Experts of a small language model: 16 experts in each of 8 layers, 4 picks a token.
Below are experts of layer 2 (counted from 0) of a mixture-of-experts language model. Rows are named router (the router's row for the expert), gate (a neuron's input weights, with its number), up (a neuron's input weights, with its number), down (a neuron's output weights, with its number) and show model dimensions 0-255. Each number is 128 + 24 x the weight over its row's rms, rounded and kept within 0 to 255.
Before each expert's rows: a language model's description of what the expert responds to; "comes after" lists some tokens at least twice as common just before its tokens as in all text. This comes from a sample of Wikipedia text that the model never trained on. Tokens count by the router's weight.

# expert 7
Description: Hyphens in designations and list bullets (USA-150, - Seal), plus the, its, by, colons and table pipes in lists.
comes after: "\n", " the", " of", "ed", " a", "A"
router [117 113 154 129 123 148 169 107 141 154 174 143 141 164  84  78 145 135  98 103 159 136  96 137 142 154 107 158 111  91 102 152 164 128 111 107 164 121 145 147 160 103 109 140 155 156 117 101 137 123 143 144  98 103 129  97 160  99  93 140 107 106 162 144 105  89 143 125 145 102 148 132 133 114 153 116 126 140 123 156 146 151 110 147  97 118 163 164 138 108 136 143  97 165 112 154 112 117  82 116 120 131 143 148 103 161 114 167 122 153 156 125 146 153 158 110 162 148 120 154 151 131 104 133 120 132 103 109 109 114 135 136 155 171 100 105 165 115 129 106  87 146 144 175  90 110 123 130 131 101 147 146 172 147 107 127  92  98 159 107 118 106 120 148 116  86 141 146 151 116 106 143 121 156 100 148 133 169 177  96 107 115 141 181 146  90  77  90 104 152 168 139 139 128 141 129 110 134  83 155 118 149 138 104 126 161 115 158 106 138 156 110 149 114 106 178 113 153 171 139 153 114 103 107 122 113  92 118 141  88 131 110 154 162 138 122 101 161 131  96 125 134 120  90 105 135 123 160 100  93 155 148 163 143 134 151]
gate4 [114 142 109 121 147 155 125 127 118 124 115  95 148 138 128 125 128  79 108 129 145  94 132 166 145 124 131 156 138 106 106 122  96 112 112 155  90 118 157 103 151 142 135 145 143  85 115 137 150 169  86 126 118 152 124 123 161 146 122 135 142 151  93 147 151 126 135 121 160 148 104 106 169 101 136 150 122 101 142 121 124 102 120 158  93 151 139 101 114  70 123  96 146  83 121  91 137 151 106 168 135 143 135 159 163 131 118  93 137 130 112 105 144 124 161 139 126 138 125 192 129  96 124 167 112 141  89 184 161 161 134 162  94 144 123 156 109 133  98 125 179 146 124 158 193 109 130  87  98 139 142 122 124 145 146 121 146 139  71 144 141 129 102 139 112 150 178 139 123 153 142 143  98 131 115 130  92 141 126 118 105 127 136 187 110 134 128 126 114 130 165 150 124 128 111 152 107 117  75 121 127 117 139 123 126 136 152 185 113 127 111 103 162 117  97 133 134  70 149 150 140  99 120 126 121 164 103 110 132 110  61 139 141 107 134 160  86 141 130 173 101 146 121 167 145 138 119 127  74 119 153 139  70 105 127 141]
up4 [126 115 102  96 157 140 149 148 104 124 108 177 154 137  93 155 155 100 112 124 118 131 108 129 131 105 103 152 124 117 120 120 160 127 110  94 142 159 150 131 138 169 125 151 160 126  79 120 109 113 107 142 119 116 125 117 131 128 139 119 142 132 125  97  96 109 134 157 153 115 151  77 140 183 141 118 126 143 104  91 119 157 150 119 144 119 135 178 120 138 138 177 158 150 119 156 148  63  99 112 164 160 110 139 125 138 188 133 132 108 102 144  97 143 145  95 142 167 139  82 151 131 119 160 122 138 125 122 115 128 109 156  89 178  73 144  49 126 114 117 174 131  85 141 119 146 148 109 129  94 138 165 133 127 101 113 141  76 208  95 125 127  85  99 118 124 162 134 104 114 122 124 151 125 143 154 148  73 127 135 118  90 172 115 134 153 118 123 128 151 101 152  89 135 157 136 158 111 151 131 134 154 165  94 140 151 136  69 127 146 108 121 122 157 118 126 127 101 110 143 135 114 129 158 142 116 115 130 108 125 150 134 112  98 135 124 133 121 121 127 120 121  88 114 159 112 122 161 125 157 135 168 151 119 122 160]
down4 [166 109 115 137 110 126 116  98 153 118 166 126 135 117 109 139 117 133  93 144 130 156 138 165 120 169 109 102 170  80 139  83 130 129 135 119 135  90 105  95  87 108 114 139 149 148  85 111 109  72 119 131 132  95 135 136 102 143 110  84 116 148 156 104 124 133 137 118 158 103 129 136 150 197 165 121 127 122 142 105 111 102 150 153 115 156 126 104 125 129 150 141 125 139 146 100 141  76 149 128 122 146 121 149 143 184 138 128 119  69 122 105 107 100 126 132 118 167 115 122 129 118  99 169 146 112 134 136 161 147 107 130 124 150 132 129 162 134 144 155 125  92 113 115 140 133 153 117 117  95  95 186  56 144  82 140 108 137 161 153 131 110 113 127 112 181 164 154 163 182 120 119 144 149 109 143 114 103 118 157 114 104 128 113 137 145 127 165 172 155 143 107 106 159 119 125 151  98 114 135 127 141 109 122  97 149 105 106 164 128 103 125 136 136  40  97 138  92 151 120 124 130 150 113 113 119 105 189 147 111 153  82 127 131 133 115 158  95 112  98 110 106 120  94 128 135 127 127 116 113 129 108 161 143 113 135]
gate5 [122 115 106 113 153 163 145 143  89  96 109 126 146 173 117  91 135 124 158 123 138 121 130  94 127 146 131 133 156 110 122 134 170 124 124 114 127  97 125 144 141 113 107 128  94 110  96 115 118 120  68 139 112 149 127  95 134  87 108 127 116 141 176 115 119 123 123  66  98 128 105  90 147 118 150 126 104 121 137 126 101 120 106 168 134 130 141 168 120 138 151 121 122 163 157 116  93  76 100 151  96  83 105 105 117 156 141 188 138 160 150 126 118 149 153  85 142 121 114 164 151  98 143 142 120 132 110  60 146 127 140 144 127 174 140 151 118 109 118 100 125 100 126 125 109 106 111 123 144  97 142 145 172 123 125 107 110 127 119 127 119 104 174 137 112 133 104 158  94 132 142  91 138 141 145 158 107 144 123 112  86 146 105 109 156 122 118 128  85 141 154 134 139 105 152 149  74 133 116 178 146 159 183 154 136 134 148 169 105 152 133 143 131 143 114  80 137 102 127  70 153 108 136 125 124 137 118 112 151 148 104  76 142 129 204  95 122 169 148 118 149 101  98 117 166 116 108 161  97 120 133 118 150 116 137 141]
up5 [143 134  67 122 154 136 147 149 119 103 114 107 145 153 141 126 120 115 132 143 128 148 150 122 137  91 136 115 132 126 119 153 141 135  92 141 131 132  95 104 141 114 157 125 137 125 121 129 123  72 107  98 108 163 114  52 113  95 110 132 143 162 152 144 139 109 102 129  58 131 133 125 142 166 128 150 115 105 133 171  61 106 125 170  96 111 117 159 148 144 144 143 155 165 143 125 131 110 201 130 116  98 119  98 127 139 137 159 124 130 146 105 108 111 152 120 134 139 127 112 142  84 159 145 105 133 121 114 138  94 148 125 137 126  97 151 148 136 151 129 161 111 110 133 106 143 149 152 152 139 135 119 155 132 104 102 164 151 102 188 127 129 167 121 109 115 148 171  77 138 109  87 134 150 133 139 110 133 157 127 124 111  93 114 126 140 122 180 122 120 129 137  87  93  85 145 123 141 131 134 199 146 160 158 157 124 129 150 146 120 163 139 172 132 150 121 137  86 144  84 131 128 144 135 114 101 122 118 131 115 120 107 132 113 139 102 162 150 117 122 136 134  85  70 154 144 133  82 126 131 144  77 117  76  98 164]
down5 [156 153 109 139 131 148 117 151 124 130 115 138 113 147  98 132 137 124 110 116 131 150 150 122  98  92 148  96 125 143 109  75 107 147  93 121 112 151 145 107 128 108 143 123 158 132 132 159  90 127 106  99 119 132 115 122 118 127 114 143 198 149 174 107 138 154 135 158 141 126 124 183  97 100 118 127 165 124 106 163 108 118 114 118 107 138 115 127 138 194 121 123  91 153 148 113 143 117 133 136 140  85 124 113 168  94 137  94 152 113 126 147  91 121 131  91 131 106 134 161 121 143 148 129 146 123  90 144 110 157 100 135 110 162  99 158  97 139 165 143 129 102 138 139 134 112 157 148 159  92  98 146 149 177 125 104 157 113 121 150 119 102 148 171 128 148 121 119 136 106  93 117 133 136 107 136 117 162  93 122 147 108  94  82 130 125  73 171 155 153 172 143 104 115 136 107 171 117 147 145 145 172 125 130 105 110 102  84 175 100 138 103 102 147 110  95 109  90 107 141 139  80 119 127 125 116 151 148  70 127 132 114 121 114 138 175 120 145  61 115 166 112  94 138 142 127 116 118 173 143  86  99 137 150 169 130]

# expert 5
Description: Inner syllables of proper names and long words, such as Rams-ar, Pes-ar-o, Pennsyl-van-ia, Bus-ine-ss, plus words like of, include, National.
comes after: "s", " S", "us", "S", "es", "as"
router [104  92 136  95  96 148 146 101 149 148 157 125 167 112 112  87 149 153 121  86 138 121 105 143 165 143 113 144 112  94 110 158 134  87 128 126 121 110 133 160 160 133  94 115 155 126 119 109 152 103 158 129 103  95 112 116 159 128 123 134 140 122 162 144 143 105 107 102 143  90 174 146 128  87 173 107 125 153 114 125 151 163 107 145 117 107 161 115 140  97 139 142 104 162 104 139 101 133  99 127 117 144 157 120 118 142 132 171 139 128 150 110 116 148 124  72 152 150 122 167 162 146  86 147 107 102  96 103 126 118 139 141 153 145 123  79 148 115 101  95 115 144 158 156 108  89 133 110 160 122 140 141 167 165 104 150 101 103 135 113 149 114 162 169 105 101 124 175 140 114 118 133 121 179 105 156 109 164 162  97  97  95 151 143 161  98 130 125 135 129 157 152 154 123 132 107 139 105 106 164  94 115 155 137 150 143  98 150  88 152 133 103 129  81 127 168  92 167 149 120 144 111 127 111  86 124 139 105 162 112  87  98 153 162 129  87 103 131 123 107 111 138 140 134  83 133 116 156 101  96 157 127 161 137 158 105]
gate1 [170 122 161  79  85 104 132 196 120 124 133 181 148 126 161 113 120  93 122 163 118 171 157 103 115 116 144 116 158 131 163 152 121 140 116 106 154 140 138 136 142 116 161  98 142 134 151 102 110 134 155 160 141 143 150  98  94 136 102  72 107 139 110 108 145 137 128 143 170 139 144 171 136 132 152 108  89 140 118 134 135 148 134 166 139 145 133  90 136 191 153 145 121 127 166 167 129 152 134 123 119 109 165 153 134 169 118 134  95 139 131 100 112 114 118 110 106 163 157 141 173  96 136  98 108 130 129 107 108 126 100 157 153 126 134  80 112 145 141 119 129 137 154 156  86 137 152 156 127 109 138 116 131 146 107  83 126 122 123 108 144 146 121 135  66  89 101 118 146 157 113 187 123 141 121 127 126 131 140 114 120 113 127 125 140 130 166 116 150 106 135 149 145 181 105 127 101 112 125 155 149 102 104 123 165 130 146 134 122 117  91 141  93 102 106  92 115 136 161 130 103 117 102 143 118  82 173 139 172 157 122 162 185 137 110 138 125  91 147  87 157 140 152 122 154 123 132 119 129  87 142 169 151 120 168 115]
up1 [ 74 111 127 175 139 141 162 118 159 120 119 100 102 131 108 138  96 113 135 130 140 125 123 114 132 123 134 150 131 112 144 165 123  96 129 146 124 140 137 159 105 146 163 121 143 128 150 123 146 143 112 125 193 112 167 152 119 113 134  75 147 129  98 145 128 127 111  94 128  97 159 102 120 154 130  86 131 111 140 171 127 125  78 132 133 120  74 158 129 104 141 149 121 126 145 113 103 140 163 144  73 138  95 118 132  93 178 137 193 136  86 121 137 145 146 148 145 153 204 140 140 118 132 138 105 125 115 126 120 112  97 147 149 129 156 114  88 102 164 107  77 133 145 122 115 121 129 129 138 124 111 117 137 151 113 127 121 136 126 141 142 108 107 178 121 116 113  73 127 142 101 128 156 134 143 112 143  94 117 172 105 148 151 162  69 174 108 129 104 129 109 120 101 138 137 131 118 144 147 107  92 142 152 141 151 105 154 157  92 124 139 104 175 170 115 122  57 146 134 166  83 155 138 116 123 121 119  89 121  91 160 150 114  71 107  97 124 138 113 109 128 119 121 128 147 153 122 110 153 121  90 103 159 151 146 118]
down1 [155 120 144 100 141 109 114 143 104 101  78 133 112 167 142 134 101 124 110 143 126 127 126 128 151 112  75 108 116 137 135 103 118  93 156 171 178 124 110 115 112 151 116 108 122 120 123 145 130 142 109 158  84 142 158 118 149 127 163 143 106  97 194 140  95 143 152 153 156  93 100 177 131  99 116 127 131 100  91  97 177  93 127  99 119 140 179 150 100 109 131 126 198 116  87 130 145 116 164 150 149  82 138 158 119 124 155  89  97  97 138 112 123 126 153 168 169 110 107 130 124 112 142 124 129 139  78 142 141 123 127 149 163  67 130 157 116 113 137 119 118 101  98 187 123 163 164 128 140 114 147 156 133  96 117 130 106 111 133 113 118 185 105 136 113 132 101 120 164 174 132 147  96 159 118 131 135 111 136  81 104 168 153 141 162 129 100 134 116 110 137  91 130 120 105 141 147 120 122 145 143 118 123 133 118 106 115 164 117 117 122 113 153 146 114 134 131 135 145 169 134 168 142 163 127 104 117 122 125 131 103 100 175 154 100 137 123 130 142 146 149 105 100 152 153 112 125 143 101 121 115 174  99  95  97 125]
gate2 [ 98 147 149 123 137 147 154 120 127 130 165 110 114 127 140 130 126 152 131  92 109 107 126  98  86 151 141 119 173 121 157 113 130 126 137  91 109  97 123 163 114 118 128 127 141  78 144 150 174 136 143  98  91 157 113 138 174 156 142 127  91 118 128 141 134 118 110 165 137 121 138 162 154 130 122  95 141 132 143 136 131 148 144 130 117 142 201 145 130 103 126 129 138 124 103 120  89 142 124  80 150 149 124 136 163 148 106 156  97 119 132 109  95 116  99 138 162 162 137 127 143 103 149 103 197 132  99 151 125 117 154 149  92 138 147 148 136 153 157 131 144 178 106 113 117 109 115  93 147  97 129 121 118 134 141 142  94 106 176 147 121 122 156 142 139 126 102 161 147 133 135 115  52 148 124  97 110 112 158 118  73 130 133 112 183 116  71 118 128 156 159 176 112 124 124 154 119 121 101 171 120 132 134 123 120 136  81 132 127 135 152 148 142 159 146 149  68 102 138 138 144 146  82 161 119 146 122 153 152 142 153 121  87 192 180 106 119  76 100 149 115 141 152 125 125 134 111 151 130 152 139 111 103 112 111 139]
up2 [223 130 149 130 148 177 109  84 137 166 155 101 116 152 102 105 109 126 109 120 135  96 118 172 157 100 139 134 150 146 118 120 142 115  87 143 123 107 155 148 142 122 106 115 143 105 175 119  93 154 130 109 157 127 119 107 122 123 150 102  96 116 145  94 101 159 117 100 134 137 160 141 151 145 118 117 175 111 145 158 123 119 102 122 146 117 130 170 150 165 142 126 151 138 117 116  80 138 115 128 102 106 112 108 129 131 128 129 126 129 147 155 111 163 117 178 131 124 132 150 135 134 119 130 144 129 120 147 126  34 129 132 113 141 153 126 121 122 129 125  91 126 122 103 119 123 175 131 113 100 114 134 139 144 186 151 175 129 163 124 121 117 125 126 150 135 152 157 114 132 146 168 132 105 133 130 147 101 128 138 132 119 145  91 118  92  92 110  84 147 147 148 139 114 188 179 103 108 142 146 140 150 129 117 124 118  81 103 104 141 119 141 125 131 184 128 155 129 111 101 153 147  79  88 102 109 132 121 135 127 127  91 117 132  97 117 166 139  98 109 116 119 139  91 180 142 184 150 182 102 151 125  96 118 124 148]
down2 [134 125 190 104 112 107 172 137 128 125 147 119 124 112  99 136 117 132 141 160 110 124 127 131 148 150 113 112 104 123 162 118  85 139 148 131 112 136 123 137 114 108 158 141 108 129 131  84 113 152 131 133  75 181 128 117 171 102 127  82 112 113 102 155 127 151 107 160 129 116  81 158  91 118 128 138 116 118  90 154 117 114 171 115 125 132  95 157 151 149 111 129 143  92 122 119 128 166 126 123 122 121 153  74 145  98 122 111 135  95  87  80 144 136 164  91 144  91  87 132 115 122 122 132 121 150 124 123 100 138 119 146 110  97 147 124 113 109 141 139 120  98  94 128 184 119 153 146 164 144  92 130 127 128  83 101 134 124  93 129 131 132 131 143  82 124 106 141 171  71  83 148 150 165 173 162 151  86 132 120  86 126 153 136 149 137 175 139  87 115 138 124 147 134 169 157 184 157 169 133 132 119 147 110 121 178 116  83  97 149 126 141 115 133 125 125 110 127 127 150 160 103 120 151  83 142 106 153 119 163 129 127 114 108 132 119 180 106 105  97 141 167 164 124 112 118 137 146 121 106 131  94 143 163 114 141]

# expert 4
Description: Single letters and short pieces inside words or names, like the u of Missoula or the i of soldier, plus capital openers such as Su, J, P.
comes after: " |", " in", "o", " the", "th", "u"
router [ 78  97 135  96 130 148 142 139 133 161 155 146 159 151 113  91 146 157 134  97 162 121 102 153 158 137 110 165 117 100  92 132 157 109 104 125 133 103 129 159 145 119 110 141 155 127 120 102 143 113 144 162 130 115  96 115 171 123 102 154  83 107 147 140 125 112 137 114 133 124 156 110 144 124 167 147  88 160 101  98 123 147 115 143  99 114 186 146 154 111 160 138 122 123 116 164 129 115  98 108 129 137 148 139 105 157  90 157  97 108 165 106 128 145 150  94 164 139 128 160 150 128 100 141 125  93  88 160  89 118 147 133 159 139  94 122 145 115 113 108 124 149 137 161  94  88 142 136 152 136 161 155 152 188 107 153 109 112 154 131 121 106 129 165  78 123 156 160 123 107 107 144 114 152  85 144 164 144 154  96  91 122 135 137 135 111 112 110 142 109 175 136 150 136 155 113 111 119 110 159 121 145 141  90 142 109  87 145 107 144 159  85 149 100 110 140  82 135 154 145 142 123  76  96 123 124  90  94 109 125  90 105 133 158 142  63 126 160 142 110 118 133  95  95 114 136 114 148  91  92 140 136 143 140 134 145]
gate3 [127 121 120  83 138 139 156  97 124 171 101 164 137 145 161 120 133 177 161 152 136 123 114 150 114 156 104 120 125 105 108 115 117 135 132 134 108  94  94 129  87 129 119 130 127 177 125 106 127 184 126 116 160 173 128 136 186  99 152 139 106 123 149 117 141 121 117 101 130  67 134 114 118 163 104 130 121 146  87 102 120 132 145 117 107 134  85 160  91 151 178 149 120 127 129 114 131  94  99  91 165  77 130 166 112 110 143 147 105 127 130 175 131 146 134 117 128  95 162 102 113 130 127 126 140 144 113 134  70 154 141 104 109 145 130 190 110 108 102  82 150 131 171 125 118 144 146 127 108 123 147 140 150 137 119  93 135 107 130 153 105  93  98 115 115 108  84 137 100 148 139 148 150 112 122 140 103  88 141 114 158 133  59 122 159 136 190 156 132 137  80 143 154 108 104  98 121 138 143 139  99  96 135 128 111 136  95 113  75  98 129 163 117 144  90  93 129 131 147 107 145 138 110 156 140 128 119 104  95 136  92 138 154 158 142 135 143 161 150 129 130 107  90 132 109 133 127 144 149 126 153  90 151 153 135 130]
up3 [129 139 111 142 108 139 139 115 108 106 133 131 114 131 116 118 132 143 134 103 122 132 133  92 105 154 115 147 120 120 100 108 133 140  84 109 110 103 141 133 133 152 139  55 153 145 147 151 108 139  99 131 166 113 152 130 122 169 134 137 116 103 131  99 142 110 105 114 159 128 151 160 143 138 109  71 165 158  87 129 167 117  94  83 140 146 149 177 176 143 131 161  90 139 126  95 146 133 114 122 158 200 150 132  96 138 172 151 116 132 114 124 162 107  96 162 131 110 121 136  80 122 148 124 118 152 101 126 100 147  94 131 153 111 129 116 118 141 119 172 139 124 178 148 150 161 144 129 119  93  76 108 184 109 100 144 128 137 114 125 105 103 133 123 129 136 124 132 139  97 131 130 127 129 112 142 113 117 123 152 146 153 122 181 171 114 120 113 128  97 103 103  97 172 151 151 140 110 135 145 109  77 162 135 158 136  71 148 138 143 126 156  94 150 142 140 137 140 122 126 133 158 216 110 153 130 142 174 104 108 136 136 119 105  65 128 137 128 130  86 121  98 167 140 140 145 142 152 112 154 133 141 128 158 143 103]
down3 [134 168 142 140 151 122 158 110 128 149 122 158 125 136 121 137 156 149 191 109 132 111 111 149 142  84 131 164  96 148  75  93 120 139 132 131 115 128 126 113 132 143 152 111 133 153 127 151 136 140  98 181 141 128 118 166 156 179 135 160 123 147 148  80 136 152 101  80 166  72 151 112 140 102  88 148 121 118 152  89 133  98  91  93  79 136  86 141 134 130 143 158 113 104 111 148 180 115 122 108 113 108 118 120 122 144  93 110  88 126 117 162 113 134 102 111 144  97 145 154  94 108 128 120 118 136 101 107 103 153 120 123 104 148 118 127 143 114 136  96 126 111 137  93 101 136 137 156 124 175 147 130 146 134 121 126 139  70 119 138 120 147 101 104 157 156 126 104  93 108 142 161 110 101 126 134 117  86 121 129 124 154  88 164 112 170 135 119 160 113 114 174  94 122 129 122 139 115 127 118 153 136 119 131 128 112 114 157 113 101 142  97 167 122 111  66 104 104 128 125 129 113 114 102 130 119  94 108 118 113 131 170 109 175 121 144 145 121 110 128 178  83 150 115  66 106 101  97  95 140 159 165  90 121 129 121]
gate4 [120  95  95 106  99 132 144 152 148 104 148 146  91 101 146  80 120  97 161  79  84  69 121 173 144 153 111 143 132  89 108 139 110  87 109 110 125 104 144 129 149 106 100 116 158 162  93 101 137 109 121 129 112 129  96  89 142 172 128 183 158 117 126 115 155 113 123 105 151 118 130 155 169 110 130 111  79 112 102 148 110 147 104 118  76  97 144 118 152 124 116 110 140 132 138 112  92 150 100 130  89 172 109 175  96 146 130 100 112 103 124 117 162  91 148 105 108  96 137 137 146 114 129 178 129 105  89 133 106 165 101 162 145  99 159 107 110 150 122 121 150 129 134 157 119 132 125 133 154 152 103 129 104 173 112 162  73 125  95 132 116 120 131 127 112 133 129  89 103  89 132  91 137 143 143 142 149 165 129  77  97 110 166 142 150 148 109 100 109 129 143  75 162 132 145 167 143 120 126 138 143 134 184 113 120 127 139 104 137 137 141 128 122 141  95 141 151 150 106 101 154 148 128 138  90 150  74 123 113 138 121 117 170 104 135  89 119 148 148 127 130 146 104 133 121 125 105 142 149 135 121 118 129 143 158 119]
up4 [187 153 136 131 160 102 131 115 135 151 151 104 110 131  38 153 161 117 126 136 142 155 136 137 118  85 124 131 137 110 137 107 123 148 125  89 124 132 144 148 159 157 166  88 126  76 166 145 141 161 103 113 140 112 134 143 131 141 130 111 113 143 150 122 127  75  96 175 156 123 141 138 114 133 139 125 122 161 170  94 133 144 152 158  97 102 123 176 109 145 168 202 106 139 113 126 128  88 140 144  93 117 149 139 131 135 121 126  93 116 107 112 128 146 138 127 146 105  95 129 158 102 143 111 116 163 180 133  60 120 134  99  92 100 158 103 131 132 123 122 102 141 108  88 103 134 130 119 118 138 118 103 121 101 120 157 110 143 164 131  95 154 208 174 180 125 138 115 144  98 132 133 149 133 105 148 123 141 118 125  89 126 142 157 142 122  78 146 141 130  94 138 132 156 135 120 118 110 106 101  93 130  95 116 141 139 146 151 113 137 119 121 128 160 128 117  95 147 140 124 143  90 147 125 165  88 124 118 154 132 172 101 118 149 124 116 126 104 102 113 126 131 152 119 148  89 135  97 147 102 141 116 143 176 113 113]
down4 [ 83 107 133  88 152 124 117 129 139 161 109 121 101 119 158 123  98 149 127 124 155 148 143 145 111  96 143 146 191 104 174 136 127  99 100 145 120 138 161  87 139 100 115 108 148 104  75 103 125 145 142 134 151 160 110 145 101  82 151 106 148 127 164 152 113 131 157 192 113 134 137 166 143  84 145 118 117 116  81 130 148 134 118 136 151 153  87 124 151 133 103 106 135 154 112 126 125 159 123 104  97 143 100 105  82 116 147 144 150 131 126 127 113 112 126 115 181 123 115 113 139 128 134 141 116 115 113 131 167  85 171 112 133 131 160 163 144 184 116 150 155 136 188 156 163 149 121 171 119 120 148 113 149  86 150 118 148 136 104 144 129 146 131 135  90 112 142 160 170 100 138 110  87 145 121 150 146 126 151 119 128 100 140 122 141 125 119  91 116 159 138 139 167 114 134 111 109 149 152 140 129  94 136 102  96  62 125 110 152 114 131 128 106 128 125 148 156 124 115 110 122 155 140  89 106 130 106 155 123 134  96  69 144 146  95 133 122 110 144 152 121 103 157 125 160 105 102 104  63 116 124 174 144 100 126  91]